config.yaml
d_shared_expert: 0
router_score: "softmax"
n_head: 4
norm: "rmsnorm"
positions: "rope"
rope_base: 97200.0
parallel_block: false
init_std_qkv: 0.0509
lr: 0.00423
beta2: 0.95
grad_clip: 2.0
final_lr_fraction: 0.0
doc_mask: true
Below are experts of layer 5 (counted from 0) of a mixture-of-experts language model. Rows are named router (the router's row for the expert), down (a neuron's output weights, with its number) and show model dimensions 0-95. Each number is 128 + 24 x the weight over its row's rms, rounded and kept within 0 to 255. Numbers have three digits each.
Before each expert's rows: "comes before" lists some tokens at least twice as common just after its tokens as in all text. This comes from a sample of Wikipedia text that the model never trained on. Tokens count by the router's weight.

# expert 122
comes before: " in", " to", " on", " is", " the", " as"
router:165135133120145129137066160131088081159155139154097134118096112122173116135128127173168136135127134160121081147146121141121151108109135120137154079108101140143168065112128123095142108112103111129087152110116123128103148097140127149111156098125094115147171140121147146154100154126111114107
down0:117127140089083131097111154122132157120109130156139112095143106139160077109136134118138148067108135120139099109121150145114131136089147104119124115150123136152108095119121115120101117139192137159114137135127114149177061124168134154116137110106118182105071135112127120127156107172110122113
down1:127148119127136145120131142132153078125082142148138102113120154093093139134095152106112138094125146121155129070138145179126164110104110143106113168137097130164120111122115172118100122105156102137148105138109092141143109174155139168122148096098098122168121114169082117089139135100139132111
down2:126136107147135111081138159106139123140112138140133095133117083149129147144115142107090152169113142097146112114116127134106110129089096178144150195136122155169111148123114128156105142096143110121094113131167117132106104095158125090144110149096115143076155083117128125125104121179127090151
down3:130111100134158143139137137106111105128116158153118153104127112134122068074121162121125090131129144137079150176102151102179130152090132127112111135147160126158129132122123077119148101143107136114133117093106130096110101098109072130171133141113109128156182130165141170141135112109145139121
down4:072108108168131138128119138162145122102121084138151142110103121119140159154120116101144135129086119116138131146127125197144133099148140137144133109127115138106134095184110097110152142133093144110160103133107090128143191131122121116091125155161119121169100105152094153137151112175117156099
down5:120115103144139127140159169168131133108109121109136100112137100086144142127121124117116171123132168208119166162133112113160151128137111134092133125158139139143141143120086129140120201135141152153174100158161103113199115129144139157131126134127145171122123104134105110107126121143138134109
down6:134102107130132188134072151108177125098136136142144086144163156161133136171124163134132129121146097124099096098108146136083112129113134115098119123159131148170161144135135129094134132126143077122114147152123161109125109154082138137150086131135123144128157139113098163121164094152158154112
down7:135122176129129169075115116112151101125116108132133114120118140096104122091118129107129140139118159116140124158122148174180110104109130135152162126140124140127164139185164097142141181120148147098199109172124111128169130118129148152131111146135188097135108146145147148143104146115115111131
down8:102174151108113129137125115150112126113126154165165138125181147147167096136088097081127109100129152144127119122085131142147124119139133105100153117145166170136075122140094135156105130136134167139181131127127127146160152128129107081091141130123096129125099125195154122106149122107125129106
down9:139110098099093119146140139164171116162151153135161120141092152139104136120094128129131170184103084107155116173134148131138171118113163072137129096146119140109126112135159070092170108138094109159113153111136104115115129089146133130151168100122122110127134128104139114148146117123146114133
down10:098116155102100140110189108168092143143164118139119134122126097121166130122090139102124139158107136134087137096160142168083145108083162149167168130132133110139116133110132112113134153118134133139118178137162116173164140186147147147148146112122081155145118131143110133102099144136130122118
down11:143150137117156092107133136101158072105110123151102104070105122114102145156150111133133132113139152154133146125163089118144131102101122122118141119162123130140116150126152162170113109163096118103156151133124151121153183124165133095138131073167165123153137114117111136130126172136154094176
down12:145112081111119145102094100120139120130147132114165125102157096177134136144108128115140119115123160146101123122174125140141136119135160102131088173112110109146126090121143167148144161129176151117120110154133126138128117135158129143110139113076146140173142140113052121170190127112140154127
down13:167106125115151103128153104133149143119114119128118117122124119094092091118119121106098102146108163154166128063100147135115109079134092123137118107147153180127107139143098142139123141167112129123144128105123127096154158141165151169088167102164078126106113124116126130104149128163093090099
down14:140144111080146152137123116136143136131122137130136098118110115119131157156104134089115156131109153117134139149124108114133140122159128127118148126121176109141074179100125114156127080130205128148133106109097120135127136152125184123160155069140118139103120133107142095187115120117137169083
down15:109150149136127139151093099129116140154106103123140131164118123128168119139127111085128130096130200111162115145133102139118132117143143109109127141066108115142153131119086142105164116100101116055135168088114164131124134105161111149147106116157105144155142142118114179109161124162129154135
down16:134123102113141137110144093101196099118131113128101136116162116098145171162128138123078128142102142134112116176133143106113107127127120109137105137122150153147094161073119134139166165138114127115112158141105118096161144170119099136120145143133114159157081108152164174146160119137142169111
down17:104164128172106154106134114118116107119105118079101102124143123142165147107129150150158114176126098102150122116130190121136114124106133190133089105101142104107105101127130135115140169072132085127135093129148110112086138130107090086126146123099111135121143165134089136153135136135112150122
down18:105164113124147135135113153099138127121099126114131136109171151115118097114120137117167106156149113109186134125162090152161096162102153105095107158112140162139144168105162134149130144132074123118083153114132114133094138099146165153151160117099121122141173084129121146132140100093096156129
down19:137132112108095119119142116096148132093105147154140169149169153123115099122110103124130097135098101156136111116170124122096124110138104157087128082148119088119130141126110110129107103119134125121096128128122138124106148068197092158120112131162106084087143119123148144150198138105110121118
down20:110140138111119135136116092152150175134145147143134129125177156101117036136112159129107162126077133131116154120104121177084177136125147135089152126117148172130115132113139134103140136132145129148121116128135097125093104157110138158131095135152172150118157105152147152118140170120150127143
down21:119121098117112124144158112179099129107138160128196105120124158139137170136147091158142133162105141075122152138155089150140116084090102122152134140129150193172126140126112111122093144120131169117142168139117122127131117131128140141153103101129115151105090118151100145137123137092097157126
down22:148148102117189109102153150158142122157106155131093162110116162109124137163118104118115086137100164176094124140120100114128138108131134135116097115144165150109120134128118128160090101135130071149117117152097151119143129114106166097125115117138175129107121174164096143144121151135143082162
down23:114141125145180106114103174108131143166155132099095134168146158071150110149143102138061140150123131097151134096126137103113118127096148143114158128098127151109158151067106147142142132125115137127125122109132108099086135112127107126135180066106123136122106147130122156131137159142101121109
down24:148119165164123154098101124157123134091130099131129173096145137132096105099089146126106148144155114156167137154113139102153157145149117093119114106133123133115150134138171109165129163130119119126090145124163108124118086173130111164099141123118156154139189165164145164142099100146147146130
down25:152117129124115131180127113103109124115121142132118117115111102119118149151097105085120140186081153154147083132154146101134103150145097107153148164165110116143139126112163140123122155144104128130114137168104140130149110150105192122127105111113122114151110117199067128132121169126100146119
down26:135133152118122097120127157179136119163138153133146106150108141124124108123075136172113114085116128126100104110091142115117145100135092129120142086157143108121120127151125100135088087146094066134090126089170164077098127122138126105119123130128110093120146143099146138096099167103154142148
down27:140183140126162104107111091150134167104081147142143140094113141137078146172132151117127142149105151138120078138088135157117163090115107115127128101135160124150132102117140105115113118146142127138105089109129110110145160117118150128147101143161121141144097091090143125088176102082101145150
down28:144165133120101136100100151116176180144139104129127155150132143158142125154126148096157096157140153124131149099116132145163174133145135127132136129126121148079174136129088111146134108166143115157144124156145158148132098093128185101101127117100139116111165166138144126145110182094166108127
down29:156128116126154129112127094127065156115149126111184103126113114129111133126130105133097093173143158100154188066140135163135126130129152148140124122110128149149115154141115137141122172149154100121061135105100139154113114102113136148128161108138131115069120138115140120125117131127086151167
down30:139101103155141166121140156138119151172155127144133139106121096103163121103105118155124164130093138163143119121163106107156101118116085134145134144124140108121098122115119105179113142107133144144202175164112112140162137150165148176117098134161121152124079160116123126130135104166144143118
down31:116158125131122153102105133122179149136149170114122158115088112153098147118130119180080117136159138099127107121114151146105087121090141088132100113147129118138159094159132105141098108163100119117122118119132147160121116162151092131107115106159142064146144117165149123136105156169086127108

# expert 147
comes before: " ", " the", " a", " The", " |\n\n", " population"
router:127147081089144142092122128100108110153135144148135130130094170177123134119119166129151147153123097143120122149149144112158145097124155137122148119146138143152155123171135135115120056159159094140125118123134141128132164085120158108128180156155091150091180157124126128109089124163142109130
down0:138122130086132154136131125100092097087123108087134123123156143106128083145105170074113075161111146145117114121096152129130115154117112152112165159110160162116135147117084155160155126140128095121155130176149153116102137166141168147145112146121120160107111117139122148164136168150133101138
down1:134093111119105137084127119121151142141129161144095116144159164121150128155095120111156123117092151154080141145173123128111153123114161119142134150127142178118144179116133125185126135154125115135137061151139171139163153124151129129127084130122147152173122125087111124141128160123100098092
down2:106166134101153163144182117121153099112113132130148103117106160084102120117126126137096126128124166164103151145128159156117131116124150145119147169132136149085102156126107100129149141096135135155095156159134113142117194110136137108110128136111181154152179115125152159145141127151161109083
down3:154081101126109109110152116097131095122139112154088126124112167144121153156144112114125167116127163139137101121134166084090130114133089127128154126170082132154130198152074121172104100097099107148079132154130155148140112132097145121133138132106146142114179116137127116131127124121137151145
down4:068115149153140117151146117112119107142143156117108162112150137146152122119155143087163121119118105093158126166152127084108129134164125130159096135118089114144089152124158144126136126154092134093118149112088153156108174117098085090104104160167153122136121124124113143166139137138110139181
down5:147106134117108109124115095117126092167142140095133139151101107124102168141115097155143094131137103097101110154087151082131112116179105081148138119116144156125123162119122113133069101124062149107126120084119148109132136167152103130141131087151127110116124113149136147139104122072143132149
down6:129137107115114118124126109183086071134102173093151143149100119136081142122139130143168145130126095096096128148162135113153108111118145136127154150058127125125111158128146171120118104119132163141139163145106148132128136094122135075122152169158135082132092100123105131122114158107125135101
down7:056135125121122114144160134124157129146090114133125132131136147077062122118113115125076108135125140132109096116131096110122158135147103137092085128142104154110121118173162137176106109167122135149114115079149117110133124122178123113126118145096152120169138114108172132096112159108136148135
down8:145141140147102117110113115120134150104137101147178128117104136153129128130132148145075130112154144130138116136116151128123092086129155151111087138176117182133134145123109141129092108135126141073119106122125159130098146160114188137132183133125128096173161085173096143107144099149123092137
down9:139112113138109093138147116114119113113188179112104179136139165185130139109100107111156130107122136061155139134161131097136107102150127119164153130123121085139103149144122085136113136144099112110090159129147089142088123102136133112127120127113142136129126100141117172131110115105085123081
down10:144108108096138073092119117134083129161143140109114147116103119084196103153102153126150117154094138153147092172138140112128120140121161135127156113121134165104111153108104148112116150107159067113142121144126105121108176133097127138131124121139138144149149127135090073106106100136149156132
down11:132161102138158168084176136121159110149131132146093128132145152162129182109118159147125100105111117143117134158112119095130148112132144126162125152142141128168108134144076130143119168158145135142186131167146160137145116109150079081085131120112132147143097119138130167153122122143084118145
down12:165132099163135112116107089133144110121140111100105111112127126079124134095133121125107114140130163098123115095121157139138148134164095171137129166107122149115119124157082199123144187066133112141112115148067162169132107087104134113134111144113138144125131128158130119135146134131110113103
down13:116140137167156133104137130088174060090160166104112176130149126143158096119093117141160104118085180150126117104093105147121101119114120134103143165145155114124174165137110113160153087115089143117139133138118099126148126108078119123113113117144127120144139117117118148095128109116140116140
down14:114118157109141118115111125154127186129094113142159161079117144150097138151115122160129091117139144138109141156092131137138139167131117099142137099135113148122156164064127107122102148118133125099136175152140174153124134147097074156085108126142102134130150165108145125123104114123105072135
down15:120125165086150143127129103119143143150093102148118137177120133149121130125116155144153137098101188130148131134127107130107142114131147123149142138121121143194128119107127146068130158123137126114071101152078165120153086104161119179089129118136119128187120108152144134118135130115131168111
down16:115132151144146106113136156143132119142114079116168095113135116129189112136194101106126177115113119113116103145111110104133137104151163118127168143101138100107121161096125189105147122109140115157096095115131067154124160102130128122160136113120128141132127122157139105173143119169129116104
down17:120125209111131150124137138128126123111125125168116167101114162165117155090140165135136135117094113122124173172149116127142149089148149133081138095131125110107141109171132094115144104131151081142110118146133102138142114108090165100132113151167128114156103148138134134100112154106169154153
down18:112123105154105118100097182156137166142125125144136162151101095097137106093105087142137150103080145126151076135142173113159094111103128121122096117120134126126134107134143105140157142162131126139144097114118112187157160117066137079091134120117116157133125144132091130130143111132139094129
down19:178122130094143121166127180141144128172175130109168124127137123163127144076155114125159147162123128145141112145130169126093121102095122114121130133139151157117120073137146151072151106150159111082100124094114141131160100133128112189114103162125137094132125134132105125148129128115133119105
down20:155093098149126159133133175136093126117127147124161137133132154103128128106153122085142148104139120124113144069140127061112164130157124132081143111115141131121107123150140112152116092120141144139105164112139144114124194106134108130121137108172149110159123130135181127099154161184139109156
down21:142094129136129101172137129189142156179144089109168125120127170122146153133138129127085094154103144115156141123180120134144116128112147104087166118091102143122123127115135156086137123128144137151201175111130109134138140128149129134145101085138116114109085112107109108110139128157123129105
down22:152133154175117108153123118090099122125105100104102109107183099128144146122145113069143114126155102136134121105161079128100104111156129115113098144108160127115088158130141197108103126136113145135125123152150125155106152168102121153121143111179124104146097122104127145148126159174149134134
down23:093156112141094135173159183118095131130140147110114134157123141110107098125137146175123106143118118140150123165119048114119113172120150174089123112152117133100119117086152107130131145114130089121113139129078142135119155105109107145168137136135122075123146141104152124099169120105120140115
down24:107141184094127141133137169127152122123112089135124094098106128148117128132145141112103138120099112095105104137180101105139123131158133131118081124112099177134123131125142131145115149149133119122118086143106153175122072165120159146166136137121057121095074122135151130104143147110136162131
down25:107097160147103097144083134107100111165174168131110150129095100134113120157120151181116132152095118126096150121148108116124140172154154126152150121135147164156103096128142102107140128126141146105129161139150159150089107129111131099129110088128143146102161168171120100122105139085149097106
down26:137139141133054165113131138079116176135146105084102109137134108127146114165160162125156120115149134111123130094172098123145099102152106146117156119087140165134155124106134167151175168114108150143111146131154152143117113143096120141126091127115120138127136131145120121183115169158109123148
down27:126113103148146127117124102111117179175155179115150123170177135096110130144115126117150134130159095104116130186150094114162131145112142100196119113131148135166125152126096104126121139118126113133123178161098127140145126157091170102122124122160121104126123090142161115123112106153118096130
down28:141136119155126080155092118151133109151123100121123118160156124102155110136161141113130116126172134111111137104160117132088103110118094180099128094161167166138072120102137161132134146122128126086093136167141133167082136166161105121121117113152122116145132135095161111107142151163153098108
down29:141134161131120106129146112087144099074126101188151156150147125107160115144138104127107090136108129138081101159140112149141147159125116180117131151098112075151090143163156110134131151118145121113150141137141105091100130109071125115159129110130110127095102139104146151134115134108180122112
down30:147170159096163125123123126156130126130144155101096137145131106113095129142139135180092131145133169151106166128116126126104113115088129104129110186115151133140124156095149152116197134133087139147117149096157112117087127136103100130150140088157122149093100130102126104112183103117127155124
down31:110118111119069138091051102187119147096139113179194114141117133144110113121126128138122126148075106136104116116131132157112109157131111142133137121096153133156155097146147111116152069157146137127119151154142155139111119131131116137128158095128129123127135145136101110116103187151128120117

# expert 162
comes before: "|", "|---|---|---|---", "-", "|---|---|---|---|---|---|\n", "|---|---|---|\n", "′"
router:128089111124074151132100140141094150159136121153102169097116121162144117140118097095131092150115118137161117146142125095135125124212107145114118117132154119136127091090119120150158113130135131117129138104130161124150106106079156140113110145147119140133102117148099089127175144145081146077
down0:187103109142132156138142140138147131134112156130166163136139137124118160115123112109161101121142094098149076133103129138079164101118116102142135113100166083140120145145128113123140126138146131145118122142117118152153097087176178155128139136146138104138148115122147143173132140162054143167
down1:126121134126159131131146114144127125133153133088128144154101135158139121111114109139131092132108120118116122118073128104142115120108152121102100131209108135148156090146133104159140087185115105076108171117143153123125092145125133123128122125097097106167123162149117134149148190145142182131
down2:099146151148103138122128129099118105109137131116100107089116121106157128157163127105128152105103141117117149136062155127149135162151159149113143142130139187063104100164146114185112114109177128131159135120124132114127167140131146134103150112132155124135121145077137089083107121117115106156
down3:109129186124182116121151114165138159092105133152109132113139142124122140143135123184083147114114136119198168131134131155128120124079121126110147164114119099131154160114144167119151138121107150149156127112138141124112136107112124099127152171095126151107122100145132111151150125148153106057
down4:178122148122094090151107119105133120132130113144147130086099174141114121134114127118136112129141132132098146126116145108150124117118083163119125100161105119180110119165101137170116127111129136105164093081139154079155108115136148126128139103108124108134154165055149145114092140157078115133
down5:185093141142147107135152115167127118102151128127146136089153139168155153107118134115138103083159127142146147180077110142137129138117135140159139156113120088159145085133105155126176119136125099129118108120148105136116128106098142147116122100166109108079136118134121116120197114167108133101
down6:102068119120163148099087134167152117135130127106145134164057157129097120092106107112119110099137153128095125132132128115131131137115134088145132088091099137107169103116144163125147143162139162128124105098158140117143130168160119138119161113152142135141121085153157159097158129113141152159
down7:105101141125103103135132132136100099104122171129141137141134116105107167134118159099069100147135141118115159179121122105120137148134118109128154171075173108091135143165174156091147129176165138145147113159116114150114127114163166170142108128083160140120147152128134103110141137127116139139
down8:132146172145128151121120145140140106144146139120129116126121133144172164127064119125156132128129090131161129131100126121179171124114130085149125128136125093103157071172161117129138131140117095119187105110101156131117111118083175127094122137174142146132127120131153182137105113108111144153
down9:126151156119171131161152095163126104126111164085114123161160133134110143090113164086107132115137107150133147148133101158155158118097095089117138170140112093094103117129123132147112153102110146109157092145148099133099123167135127120112096124163122161123103147164089088114128089157150144128
down10:147151117122126113096122142135097103135101157157151072137148124166177142089099090126091138105121092123165103088121166116105143127139167114129131115123121147119113101123102169095108175113107137108130168119153123104186103134189151131175110129130115123129124131129119134127102124122131169136
down11:176141134160130156118170132120135137121109107151122136151124141158194184086117119105108104127124107116151123169096150091143129125107151106152148144170061102152087103140151153139145105158152090100108135111160130075145117118107127128143127148111118115152123135125129117109105141136097153111
down12:093191132122114130115135129164072147122125124120102097129113158112123121112119137172126115092090120125129118105105116122090190176143108131153122086119146161094085134147148104178107133112119107153122147095114099125107159121141164137108126116141092136119161155120161125130101143142150159158
down13:171164128154151139110168141174143147118153104072088138159120158131112155162142107108145146141155089137085132108119119118077120123107138120116116148088110162113085090127103125119145132121112113139169147128124130132132113137122151157103159142167088119115109162095106110147137112146096082152
down14:112107110159143117099092149127080119150112129158183170139149139127091090118135113129154148130119135115162118101116137106100145082115136137112122125053126168113113123118102092131146113090117169093115117113123146146129136082129160119080138132144102179105136129163126134136166132115134127158
down15:116138152147135145101147108134065117126113141144124125154117117106082131116143150090123111098113153123153118142160133127152142179123093155103157143133107126135094123106111152095146108128170157128106167113143131114174104093095147143138141126106108157123041115114144137107129104137171144162
down16:113097157106126075143132138099163135118116146198097140111129159144084088167102120131109108100124165148152133161134141134130161149145138150109112123107158121088139134132090149123113137174127139142128105076116147114159183101129130126115132156102164133141119131119097117104122148184131128111
down17:105106100094101118125141116133121150127110152147139140132156169126093115112117126132163157094156150134124160143145143113165105099141166128134118117078123171076164171093128171142115167159114134128114137126146140150145169176106090099076110155126129174127140133156126127108162134107136129135
down18:159131154113138115102163089082143158121116127124160137152183118142091144161138079104132116150096130156133136141098107151149148175087145127132093111147116125127124127145139144103163115121151129112146100162090164160156144130069138145128129142145106198099137118120142151125108125112152111136
down19:148156162134130103120103173178117093139152079134083104100159105102143156181133080154109131119148145124109146118135100130129139107083103158129119113171095112115138156130150119105096114116148117129125073138133144113110104121112154113126175123160121117105102103123124141155141159087118100126
down20:129145110117169145154126146170117153116106172144071102090138164143110129098188171085121102113139118127165144111153134147109102116114134115119138168090130147094139137074166147124122127114092112126115140120117143158132143121151123123109138179159116137112114098132096133151099116143119081150
down21:129131133106103082135159117130139111175144169138104126118143116121148130127140125147133115102112141172120165154183142117130128167165132140154152062144090166148099157133138070131075119135104144132117125143128096167154140113119157102141100101131127110146136153107151134150086097158111133146
down22:116110090127105138139154160141119127112192097095120159138117145097131116140145114113148136123158135177139098105084135123146134127132087151055097117154181143104152143150146104151112114121149155116176159150145126137100158124165149151097115083105124134096141151139107122140103127125131108135
down23:123137123112114134140131126116136121143137137141144165123110158120095112165118142107166157153153123144114134137135090127134144100167145142137129121099174135105151146089120121128129131100145175135168075147099154111075136163092151129097102132168160151074183089125137119091121137082128142146
down24:116129165109171102179096137127114089119126106153147048120159126113118071111166144125115131109134114115104147126181109159147119098114093137123128131136099126154125107148105100118131112090160103079133154139100149131122103107118146125099132103126112125138112142128085137098154136121167092128
down25:139127139118133138121099135158104102157192076138085127128103133128155131133120138133142111111133136123076149116145153113142142149139153164143119111149133110132155117154138134106087108167109128114115149132176133106115177066150090167152119174078126120131104171127125128146128109129088095123
down26:135170095131082176132165112132126120078117146113119156133102128138119142114122146133120090085067113144113120153120150147108118119113174144102132132104136105109130153150121157086139121140140122124165137134120081115141119101083113119107158189143128131124171097152162091124159110144113094139
down27:110119087113153116165123119126117137100089121149095145124128106099138117105133142106121148119145150134073106122129116152070139164092109132150168135135098094155110156094164099179142136159146107159150132094123122173154115147165102117118155126110126161105153126169142104154167133119143113096
down28:132160093111107094081151129107103140093129125143107125129163117128164069107162110131165126133126130143136143118113124112162143106117121128150126117176135162127147159138123143153153133117168129121089164106128124114159126124116102105118156182082105136167104155148107071089110140090136126093
down29:139150154144154110113124136153135106117108110115139117127158120103112124109172064120132087132099117152174101098127125169089141177122137127078099111159124134118127158167105116076157115128132129129138125143165101150151123112147102130116136117121192074125124134110152116143093104142158102125
down30:106136141127114185124137148147130134108128113148088126104150110138136112132119132088158132143102140118110130103115134135117131113147133198103117153123179119096157131088105114166141112157113113112101135146150116145136125124134112158164130179115157129118072161131105110153159140151075154063
down31:126147081145153127129136146149111103106081100132128115136113089115120101128126140148104118137147130128145106118129151152138165088158156126131110185098128143092163112134138168124139092114107165110081131155155132125150077138140167128115131098137115140146090172117107086085152093145143101163

# expert 110
comes before: " the", " a", " R", " D", " M", " L"
router:093103104127120103105100128123170125083087090141138081181137097193106116157106135114103101149140120112132160112123153146120106122128125160128152160078143127164099117118138128126133114140137085138114116116133128169127124132160131106119132144103094146092176141144111110103151090117142168147
down0:119100136129163115147128139086152111163151152172112077120156108126129083098129118100113092106133128148128083149148147087192140109149125128116100123137111114134122120194112138111149127143179156102137105115124132137115147108121122111094124083106082140147122151163137108101131155118155126157
down1:156091096110124120095114128111092101077150105121140118107106139124104130125131141110142093121114144138115158115107133138099117090106173137157163116126135141102128109109133074159143171147137116126134118108144084099144110127129139139142181104132093055130106154158136132112099143125174133077
down2:124110160137128132144113105129072102127129132133116154107158118134105102133133092113109121127137142149120104085144156158104201066106161147096107156117143133137100156154097119114169127119150137129075129085085128102114113101129129148176140149114110113123160126108118125138096149104141166149
down3:124141137125123157138170154108078170154130112127109109145100088115154122096128132149080167077092115133104114137169111072122120159155153108197112115164125137157139118073121101109108144121120112117158150129124174132124147124136107105136157130158127153134102143109135108136125130093138116132
down4:134142081161161143143135143138127119139093138097111076128094145113095142129155116166114104111074136147088119143172112146142136119128128100165158133135105117091111138100153139144130122130155146095124164155121113087084155137082135107112100100179154117121107092112095119133130115116102128168
down5:110173125113109148154111124120128166083124144136091148138114121119103152128116151128104126116168109173123122159158094094139109204141144115166106130125140079151114121149158137088105135168097141127175172159146155159115110150125158140119113112135081156115113161121116117145125128106135120108
down6:096108151088114123140168140102083141122117092141131151119130130168116137134107128115105151078085160119080136136114095096154125151169138112170100111151097123129128155120142115132123138148125116090148078158121105130105104156121112099168127091149146107159097141157109149150101158125097126167
down7:144077146100108093135121119164101076133124161159164094142105147128127114136130121114152137155103142114107146103106093106122148076115082113120075131128105166136119162168136133130169107089132131077125082129156105098137147120155137156119108125156132098154125136145113103117135107092142136144
down8:136167113117157088140150149151123115148134150115127128108122102169129148093132176144140099092156119113135136154091053151124149151124108121095093155156130102185142085097139110127126089128096130113083087121147132124135121100101138109112126101164113105124141147157148142143129135105163123103
down9:141124134115097128152142133115090102076087141121141112127170097119138106138102089172096140133151127146072156108118118131116169104130152125144169116086113104110119124111093120116123135136128082131131141081115145097116148116162114140112127113105157148102100085133108153123115123120057156154
down10:088145120137162096103092127126121106154112127114098117103098130134134133145135145145133117116149136109131116162082132111155134118127148145161124123151146139171072129152082135087086122159118139102119119109129147123106185148156126106150078162169128136148114124165121073108086153126088101128
down11:081127161122137082104097125103124080110100138142117080147119126134159128118117145133095166162113110110114097141100130152144132101144115168087058116154089141132088154144108100132116132133137140139172129102169103137161141141111186097106126123136149122117111111112157124110111109125141113108
down12:137165134141105132085135118133126083124185149132128136139163109119137148155118150183159115131155105147117116153123170105133161178135156162155136120081124173129128165098163135091078144151113110133096116125097128073159117144108130123128091135144138148122126119086157125156139130145128120137
down13:120109142100130162112127117129129106136148114120126120114163131112145109070166125095129159129161107134170099169129130163087113097131113119151090080138113129157105139161123154155116110141159149094110120179119124092112090169118119151113147125140139133107140158122118108106155067083112162119
down14:115090147106113118118169121120095112134123100117134120157114106113162171128078138087163129159121119120181133154126092145105144090126133109139107163112160157167119141105094124117158115131143150096122162128129119103133132118101120157100111139121106120156134110134122053118120079101162112088
down15:134101132109146119115120154136085097132139164154113136131120131140151084131153169131109104117171081127131128125064086111164142104130142113134104136135111132102107122069125122170117113102097132143094133167108133121068123107138149149099121147179132146132118113134087130132140085089120139098
down16:146133123111104128182096124151171137113121107153107142159117115166149104147127156124108098179093115105136105120126109149118147162098112110147114124167109121138128128126155085116095091136137086137132124102136110129089136081145142166142101096143121121144175123113145063086119125092100112138
down17:130131121123106098131118111139137130110102137168122166135100144162115181117102120151149120147135099121126100133124121118155094116172143111129105128176130095151140136113153102109181146166134111117164144157125138087119122102100151129116115107130173126108112184158076192168115120123131094143
down18:121131127163158136100120119114150111172169091145144116085133155114162157151145152119163108115150123169140151156154127124088105122165119088142146098169135111099116100095113137158118137122144172089153144129111082120087136097125092144118114107130163138122152140130126081124119091099135092142
down19:130143124115091136112096126144150129101152118150188157138123155113129150136123150115110103142132119132097163161145082141124152141161110134149110133096113122151137095121117178139111107142085150102147075100153184126099143162131065134152104145124137135138129170135173147110155158133125158140
down20:136113124160120152133144075137141127121132076123155148150140113137116109118118124117123171091116151141082115118098132165162171149130115161129113162083134097116143116151130163165146126139136108138180133157111136118128129136145100134148132084122191145134143175132127159135102184159155117154
down21:093151139102157141115156093154211111127148116104122142119128160111076157123108144110118133141139108162072108133157136167114142131119131131103118121113127159127113136145107139111141137107133158151178107136159113113137143142123109143155110110103082127086096178093103118137099139168117135106
down22:106077123141115140149099191127140163100146161134108140097146136111155112150129111146148146144112139128130125171191130131147136147085166167129141155091082096161164123128139139154107133152140142111112121140142158142109115141149147146124061113113143121136148158127134126178166145153126123146
down23:111155145153116150118099118126132097145107126129157122130130090129138098119144114143164136134136086129133116096177129148167108138109120123130162133091109147143156131117132084100178142133140125080060090145132129112174148147132119157145151099112111124067082133106127173145150153149126149150
down24:133156125127170167102140123175110126103119127140106142131088080099140099103146071147111132142112171115132157082136138153138157131118149108120119145089105117140129141093142137141142098156135118125122168150146099071158126140137103154073118106124114145134134153168139164147108112123131116074
down25:138100116157116123118115139130119116176149121149100113086136127124149130156084140119160147107130084164173126114119150137127098158162143127087153131148146130091174096149146127131153078144170113136114148143183145122121121106111110127101098075102102114110167120100091093141139113128130111158
down26:109128106139117137165109114130128143109132096143126128115105130133100121133135146085109113100095137151101145184161067112133173153164108139132139154156144141127101129113137128135113148137163183114154114176107123110102109143170126112159113072111144102123103132151069113110108156101157107123
down27:139148159159091121116117135112122115171123141127096146079124134133139102128105190076132081108120150143177117131158107128171117138133129119147124122160156113133118151098110160158126110099153145136134105160158134082096094171115104151119136145089111145189125140124119126105133094101123107124
down28:148128137110128124137096113162126146108126159107112167105136135134102108167152103126174100142174119112133107122127129115084077137100127158126166088098130163118118109094117160116113124120145135122042139146124139122159142135135088122161124093127122096073128149111140107134110102124092100112
down29:129126145099115143135106078131146109137113144109162144150139147129088166142106124127137131141110168094111123069121104102105169146112126128163103096121145125156060127156126139184149131123102171134093116113108136189156137157158112137142135146158124136159111102153146106137106121146092143118
down30:131104117149174103126131147103170119151169137194104097144131151121179142121150128148132120125129135128149159144137121136141070114132192148126098136113133136145136108128117118159121137140104124130112113081153176112129126128160145153117127101140136148163114124123106205108133133189113144132
down31:153138162144116162143117099093122147122109104116105113092117085098116124096171120130091172114172155148137137128125096116116125151140101125132147151130057163142125083133161119116126120113169104114161128157128152116110161151105119087142113120133146162121122127117093067176134134110127112140